Below are experts of layer 8 (counted from 0) of a mixture-of-experts language model. Rows are named router (the router's row for the expert), gate (a neuron's input weights, with its number), up (a neuron's input weights, with its number) and show model dimensions 0-159. Each number is 128 + 24 x the weight over its row's rms, rounded and kept within 0 to 255. Numbers have three digits each.
After each expert's rows: "mostly gets" lists some tokens that are sent to it at least half of the time. This comes from a sample of Wikipedia text that the model never trained on.

# expert 39
router:159141147157130121098108141123154141139104090130153101089125087149112139145166121106130132121118154101110135132112160114137122187146138111141116113143111144096147154137168152131139114114135155129153129132112077098145135144107117122095158141112170137120149152102130137128147112135135086118169160175122082129140130154174091143098201132106120158089129100112127116097107138189153102140172114131127124127133121131120085083125134129112080136097154094100079088105130119152129096130110095
gate0:117170139096119152114115110121153126123158078119132128142136134149157153141110125151129119107082120098100118112154137133129149104127128144128110132119120121132084108110080141176086095127113125080157169096131107132175087097120139162160132138144116139101120154124152140107170127121136114128123145114118140170114136129131187123155113123143138116103123107138106099119133172101134138148126157142123151172110093146159129102121108144165093094145106125186056104096136109161123109113057144
up0:112114103180139104145148146150091103136112117135104168131098133123114111103133104096120112147153130159116134121137123115157107136122124136144144136132109118127173127165158106084153130162173145129103106092143146136116131171117142130089121106110104111164111122149095098170088147124139172124134158159132087101160108157125127113125131133117137134104118111125122109132108103103118137152108124172108063122121154129129148135098145093095114148126145095117228138099090133076131111107178119
mostly gets: " took", " played", " built", " worked", " served", " playing"

# expert 74
router:105113133144121173131115151110092097119172122110139131160125137129097176119141136113111158127125123166108100130134187110136108133106122128150098162147146091150100109111153133131096173104102153133148138112096094144160162075106124144143102141095146148152135097125101128176112131138129163111082111141158117149135116165104111120147115180156143123110150167123141108135121156147151086169110132100138122124125113119092097144091131156091160160133124085165121080148125139161124174132157144
gate0:119164126126142084143156136149154107107168118097142120139126106110112118124112093119129112165145100101163121148123134103090157126120102135133110110132180130139131162143108154117070111126161136111104141063159129123159153105118148114143115140131185096118142097128157102141150125148125142103138132121097134116126091128088124132146081134117156123148200155101146102135158089117047138156119128098113164123116122141134123131123138131152126122158077139120125104125138109114113143201103149
up0:112150138167151094146110168154151065125121096112125104121145131135131122136091123137097134134156120116156094145147133129112179158100130107139133087135135113120142181164150117113082108130135152105156149087132074134142130151154098111127123133146138136146144118093151090114156082114091110100120105129097140154130091116135129176146117093149168136123148166097088122160157087092105111151089143111077155147137092142121140115154125127151095140173129139153123094118145153117104133123131097
mostly gets: " Mel", " Kel", " Hel", "eel", " Lee", " Joe"

# expert 95
router:129106134106115091126101155099080100128190133151106092118129156121114131108126095113130113118138073102127119089143177140124147143145126133119110151132122134144143149094126121145182144153136097167111093099117142145132196111132118134115122101151112134130098125126111106134135149152117113121085115110140137109102097165104107106125135140180136125099148120111178130112179132151105102165093119109130093130124124158119157137117090084183082124130192133115120116129087166126135114107138105
gate0:144143137139122133129135149151113124070153143119122145130157118051135118103145070123096141123115100121104138138107141113116105131142082157140153135149166145088114220138141144128161119115101114135110119154135151127115118104174129160103118171139134136124174153108120160115164140109126133142141152075120133127156131125095136116133120141129097106123179111099158121138169132125115121116127105082160132184119124110109144157144111124119169106092158117144114169149144122087125143089105099
up0:158097120140133141127108111110129113156164142124100122161138127123097104156123148125135138148148138156119112119120141085132133139140140109113106102133107105130090104113088119166090099141165172080121099135154116109146143128123135115165112131125161125123106124142112096069051155109148133075134128172124144137116147147131111125142117127091142177143114133169112119117107106101125125105174121108132119106081115140158139080086192107150087159134090142145165125101118181133132145135106150
mostly gets: " William", " John", " David", " Robert", " Richard", " Michael"

# expert 104
router:131120126119135155158135163158102103138106113078118108141087124109131109117148143129177097138129133172120097168158144137124150168127123148144143150144092118107087114109110119162131123117157107107179148107151096153107094161114160088141149146100140120096120150144133073112125105137098121145161136151125128146144131159177095176101159113146149109101118106107146131108090124108099147113128160124131149114173108177104161162132100138113175152127144149092160129174101131112112097123136106
gate0:124139219103122136121126173125095065112123126111092095164130135135164121120174126116108112134161142120162166130143107114122121122096196135131154129119096161180095137090120168133146094131134078119114147150109106124154131147128122108121148136100113116145138145116155107134159113118107126186126163151095166110137092109126110123125153154130144143141142082118100122131134124112099148163076149116095126153128134116141094124135117143137164103129155152116134100134111092110137114148146092
up0:138106140150145126173124120132109151123111157122095100148153141159113117124123138130188131136153120145146169145090086180132149129145161148121177098138176145174115129165132119127152144154143198102168123117149062097133139167101116129144103155126136121191129149137134108146113111135120112107140104123109082134114159078117128134128170119125162158113133129118082147159100157121120136129118108145099164108125119126122136090111091125144110141120178162143106135114139139139148158124098126
mostly gets: " was", " is", " have", " has", " are", " been"

# expert 30
router:118097131144076165115141094160109120142074135145140161137130143171172087142140161109146158091126120126079141088118082150132147115140149149131090136167119098152090097090147132108122150122133132149121156187126122104102127159145122159142093145154141146160138132109107107091096131150113105123137115120160103150117141088119152143114094101110118158155114106111170111125128104096181106157099128119149114132129099110144127145105141143162112180111152131136093112099152098099123142138155107
gate0:100119133101120134157091117147147116123136121096114156116113150166137141130169167145108098113119181119122125108084108142157093134147084132136094079157115127152150141129116081140090112148094157089122113128115127102149128139127148079164139149113142150090127172087153117110163118123106101127105141104169143082172134084147183137166141096125108129149115122107130103121140125102162120086171108118131156134150134179147160123102168122149104155150163125155115154119125126144134133134110115
up0:099157113085127127171097131135158136103139095099131154163121121146140142121161162109111148115154153105130149087114114149151112131149059125126115128145116126140104129100148121166086107140078182112120117141128135094097154138134142132187134146125141153079167186137140147130141119100112100136112107111173119083146116121134163129166154123141098127135129106116142104123126120125190129113158132100148140121113140159115153107090141119137107173178162124149110151104119102156144145156089132
mostly gets: " MF", " CD", " DF", " AR", " FW", " Conservative"

# expert 9
router:137116159189117143109125113129130148150064151143108078083094128168104107148129174116177156106128148145110101152142151164169115156129141121142133094087113145138112104137115073159191178088114135103161109133117136159137144146163132106100159143123112150156133095093110128158123098160139077129163120132124088133111135145140138101086160149117140125104111107105140113118094112118131108140139111125124131118142122155127121090131108123095106128097169119147126116141153124163152118117116108
gate0:139097110142119131121141134135143103105154087109180109130144098140142116138166150162115126130107135117124142205139115143128157167104081123125166138138151102134151106141122152090136143152119123101162122126113138184208172140148132096121078115154127115147116122094108158137135170118131120094155112133107159135122135163117126112136141151135146094156149146107152106104135138078153112116110177135140171137102133084114124127154108139129140166127148100069153083120118129114103120112110136
up0:139107128100138112122117147090166132127113157147137129132127124130121099126141141168099105144146125109123092089098162130159116118156176122189083133079122195135139108143117173114126123129105160128135142130094101120091146107155116111132122091117167100097158108161133120157113152126119083156149122145111148090146094118149145155125112121135115185188157131117112124111118092121075135120139097105124116156180126131151138113134106125079133138132111178148130145142152157127087153115148122
mostly gets: " made", " won", " received", " announced", " took", " described"

# expert 16
router:139098145134121151108146132127129149150090142144153152116141135139140100140112097138139162100103142134082153123144166130099107114147159155128118145117123096165069115112127113076149117106125129145159171151121132086099112143122145167164101127164105166158157107127111103127088138127102126107156146117156129140106128083120131100076097111141148141130151127104174141135163079090187129145084158150150118137135108107132145147096135152131089170132132138113130103083137156086086142108135132
gate0:123104112105127115166070085091127092167131088151135118145182118104138112140191138122109140176137049151152136132142131137113158126125118142128131114131132128120091148127130137116127130114120099150147121128109107146116124145095146144144113163151090144088165152145153134144141106121156130131174174112154124142101112113123155134128117178166122112120138124137160125122129103156113145090130182125165151131092151154104152143124100097192115109140091105143115140113115148099132161142085150
up0:141120125103116086127124090136145106139139100129123134096110153127125099177179131087098134107144092099139099124150122135097113114143143120095102126160105162132102153134100102156148146089152063145115129115105157103113104101101122142157085159122110130116123146076159168138128154146145099094123154108142127106161121118113155163135138150120120112109090099110195156113122108153191120144104137140147088129113125156151144162122108087159121152135084115120124125133115096125108147126125172
mostly gets: " USA", " US", "BC", "BA", "CA", "AR"

# expert 88
router:148127130134100160128169119147118124122122113114125100143109099099131098084137103156107122102118061136110103137113158112128107156111136155196145125131080114101114155111158097163081146161119137129138161089117129142129081163131153076136122067128160167142141121129117100141120116132104124127112144144124102140104144164160127149110110072108137114135114096134152105089114122156090118149133125135178139145154126167142142143135105115101129125165135161106134183135103124106111114077121107
gate0:138119111107111137145152093143109095146135131169173124169135136091123109133146115102136167158141160163132128137095097096132128103107110151140157061126155113174160108133123099147127129120154132117117117121144032104155141098121159180133122151118125081140149104139127154191126154128160104092178124060121140125118139131122156104125130149166147138130122143132123140129100143123122158104107112140173126137163127161134164093139107120153111108128119102110124140114110109133138154099128123
up0:133106160116141150158155145152110145138158136147164110108108132146138161143149101116103131118099093161120123097109106086151164139102179129135146107150157111164151092150156116144149145125148170148103113114170081115126136112101164166170151112127130079135137109111138101182148124141142126133138141141124151133133143166141162066137154118125159131159090161108129124140100151136095142176130111153105117089092082141133157146118121106092078118124136138121122108132122116100127121071154150
mostly gets: " he", " it", " He", " she", " they", " She"

# expert 84
router:066111131140126135109122169108123137126095128105143131153106159146121132123101168094175130113105145105125148125144100123151136113185135071140128158100125130147126159131139159078121142110121165144122108157160139066144140122157110157112123141137141179122112154149128131152110160099150134176105142097151138141109153123138112131154077126130129172141151067126128115129158108111122198134149172160132081148145135127138114116118131183131168110132121118095112108134122161120152111148140111
gate0:102092125122130118115136134131134143044127155120139087116148165090139120154158155143137096148132168154080115142073124113168118152168168048109153110129144123092156144139153120121125121137100135135112084149140140106174125148156139117114127131122128126185164145127092153122134141133146156130148126124106144134089145138150119120134107119117122157124123114127092169100108155125138169074112131119160131146156152125157137144144126123107146112121157105124117137100099175149167117097170120
up0:107121128085092124134134159121143145111128144189160137133125136123089145131131176210131105151143160144120121107054119090161163149189120138109101134117128146148192128138152165113133131135130114143107113088124118143135157153115117174117140149119140160154151109142124107122143111153092109124141099131153120132104130118104116157088122099112114117102134144127138158120129140142118172141140141106117092157124116148129162177124168149090125081132157127137124136148094136112124093116172104
mostly gets: " Th", " th", "rd", " second", "th", "ib"

# expert 36
router:128122107119138154109107156157102126140110138124067114138091091117123101118139125133166143104138131140114120187134116109147189162129155147166167102125099135112149149151151140137137128176127125124155107119146121115114093133101178069130140085102178162101086150131123110125128102159143163126128128156126121139132114140183177179113123123146128104121099114123144124144124126132086121161157131111115178096160116168118147121128115111123132096164135133140139139163117138079117080100116148
gate0:115128136137141109135145130130080142103158145119110147114133117124158096143102109154146127094088109138128140139150114153156093102098125116093127096152158103126126157081076113123145173183147137141116114103167135170138127113127142095136119094130114155151161111114136122181122143097156136157136107170109124103139110083174127105158157129130151133138104120129138097119114124157155145153137115113138147145137119123088122112157130125121125182139144122142127187200113100127187133137171178
up0:114173127124154111122086160122133079096099168124134115117146119131171168136110112152102181186124138143156133109141141131110115119112126123123112125142127145132126169113139083174185146118180124121123118150146146138084103113156113094131134145104109159123146125120139098151117075125127189133126134112078097116084108126118156177124187117119140148157143131115137148105152107137117122137112135130129138153118087118136137107124150151068109161137135138147139161127100099124116122100175164
mostly gets: " not", " would", " could", " will", " However", " often"

# expert 101
router:084136153116107162119149113121148105136099146148128130096160135133157100106117089147110149093115117088100141099125131155140125087107174159105107138120140097150108117131139102130117110148154118115106153155116134104149120155108140125143107141133132116138163129095157120142120136143127100095135160138133116114089127113150124133079116091117104172096159133109168139130156083142166090133112135165180119125101101072136165132138173138185073162131117146131134105132137137091050124135114136
gate0:113144115133142111158138115197130127150072161123149158088144128127139105119100164143113109138120090127100131139141124116118112119136129111122092122141131143137162155140103086156151101135089133154197124137098133111142143133095146122145194079148096115134098124097138134124174090144173111092110143080091141140140104121153130132166083130133080130118107123105121138136145135095184099180138115124120152135129137155142126137101083125097123171129142131112132125160128139118104121121171124
up0:100099118130141110111181120100103102152165143124136153113147143122118175093086144131069119127092130126126093131148109152130094135121134158101128116110097096135140153124170129101122149172103128121114130116082141140138145084088097144136123165118122154148117073131122094145120158127156150124116122158127138163121094161122105116134087120138127117135143167115170104160172170128125098125116082107151113117119141133085132132101161117143155141137093109082090165162108142142081151133140096
mostly gets: " USA", " University", " World", " Army", "BC", " Germany"

# expert 15
router:126123111118147121161106109151133105138085143185098092080134110149112103156129146112121136108132172110157110167153105116171153154142120145147113104126109106098179133187120129147164148115133153102161095136135131159126166111124130116091153165126120153157118121104100133120123120168151123081156112140130075134131104193148134107084164107146127127117141121148103148113109116136110154125132150115127179150157123165128120101121132127116057129084171124140119109129147097146129129132104118
gate0:153140115111173163160169106144091131143128108146130147122108130160151124140149161113152153150102135184099159138150083137117143112109137128129103132149146150089129121116132114126108136149131144143096101109128115153102085131101093106133152177118100140127115121108076112114113105121123120116174100177082119087100160105114166135129129142118107110106138141124106119086099105147125150135144159143101172118156095125122136145159144122154078128145140173130093127095146111204112149119168108
up0:130091101111124117162169112158128153162116119163159158141116138146128096117159155121110133137123152162126180168127114174129140099146106098149070085135131142131127102117093084125092132113122145120115140116124099107139118166120100096125154120118142078133111104127052120119118083118140137111182119171102095112151139088163133154126174123104129116084135116118113114086102132118112140114116134156135158117150129119139160091162149100140137116135121139130105121134167138162087158129153152
mostly gets: " used", " known", "ized", "osed", "ected", "ified"

# expert 125
router:141133160140083151127146155127106146049165118115133136158131143106100140118142114141157114096146149095083135116079116142092147138127111125124154122148142138160138145143158119094092148162169159112114131186134112123136140120133099144112114085158152119125152141155137143124137050107095129120092134120117136142141160151126118151156154152126075133154095139171117074101090116123149119118114120140126128158097147117125112146141169142127124149153135144117118133150114085155173161140174117
gate0:106155169122089170150127185092104125143115154146141129147116095124128144119121140142189099114130158144163122119073121102127142086138099116144111152100110129147102153130127144106116129137113144097137174132104098127141108094126087133138168105158148102116119116128153132150141084080158148151129130127114099091095135149147132131146097106124115129136088124129105083116127096095110149103132109156150142176146157150119127110119180182177092116114109139161164138112104124137154150097147149
up0:172100173150117091136123154132096126143172129135117145159151130106140109110127118105107142154144132129171149151198150150145140129072119119130134120119148129097106135163126124102083113119129111147121099126157140110104151148131132090139120125153122185108128107153094145132143114146069175111138137142129143153093123077133145136135180164105124147146145144087114133121120147172123139180157098105092129134152103067124076089149120111152144123111122118154081135147109129139124120131105125
mostly gets: " tr", " qu", " att", " def", " tw", " inv"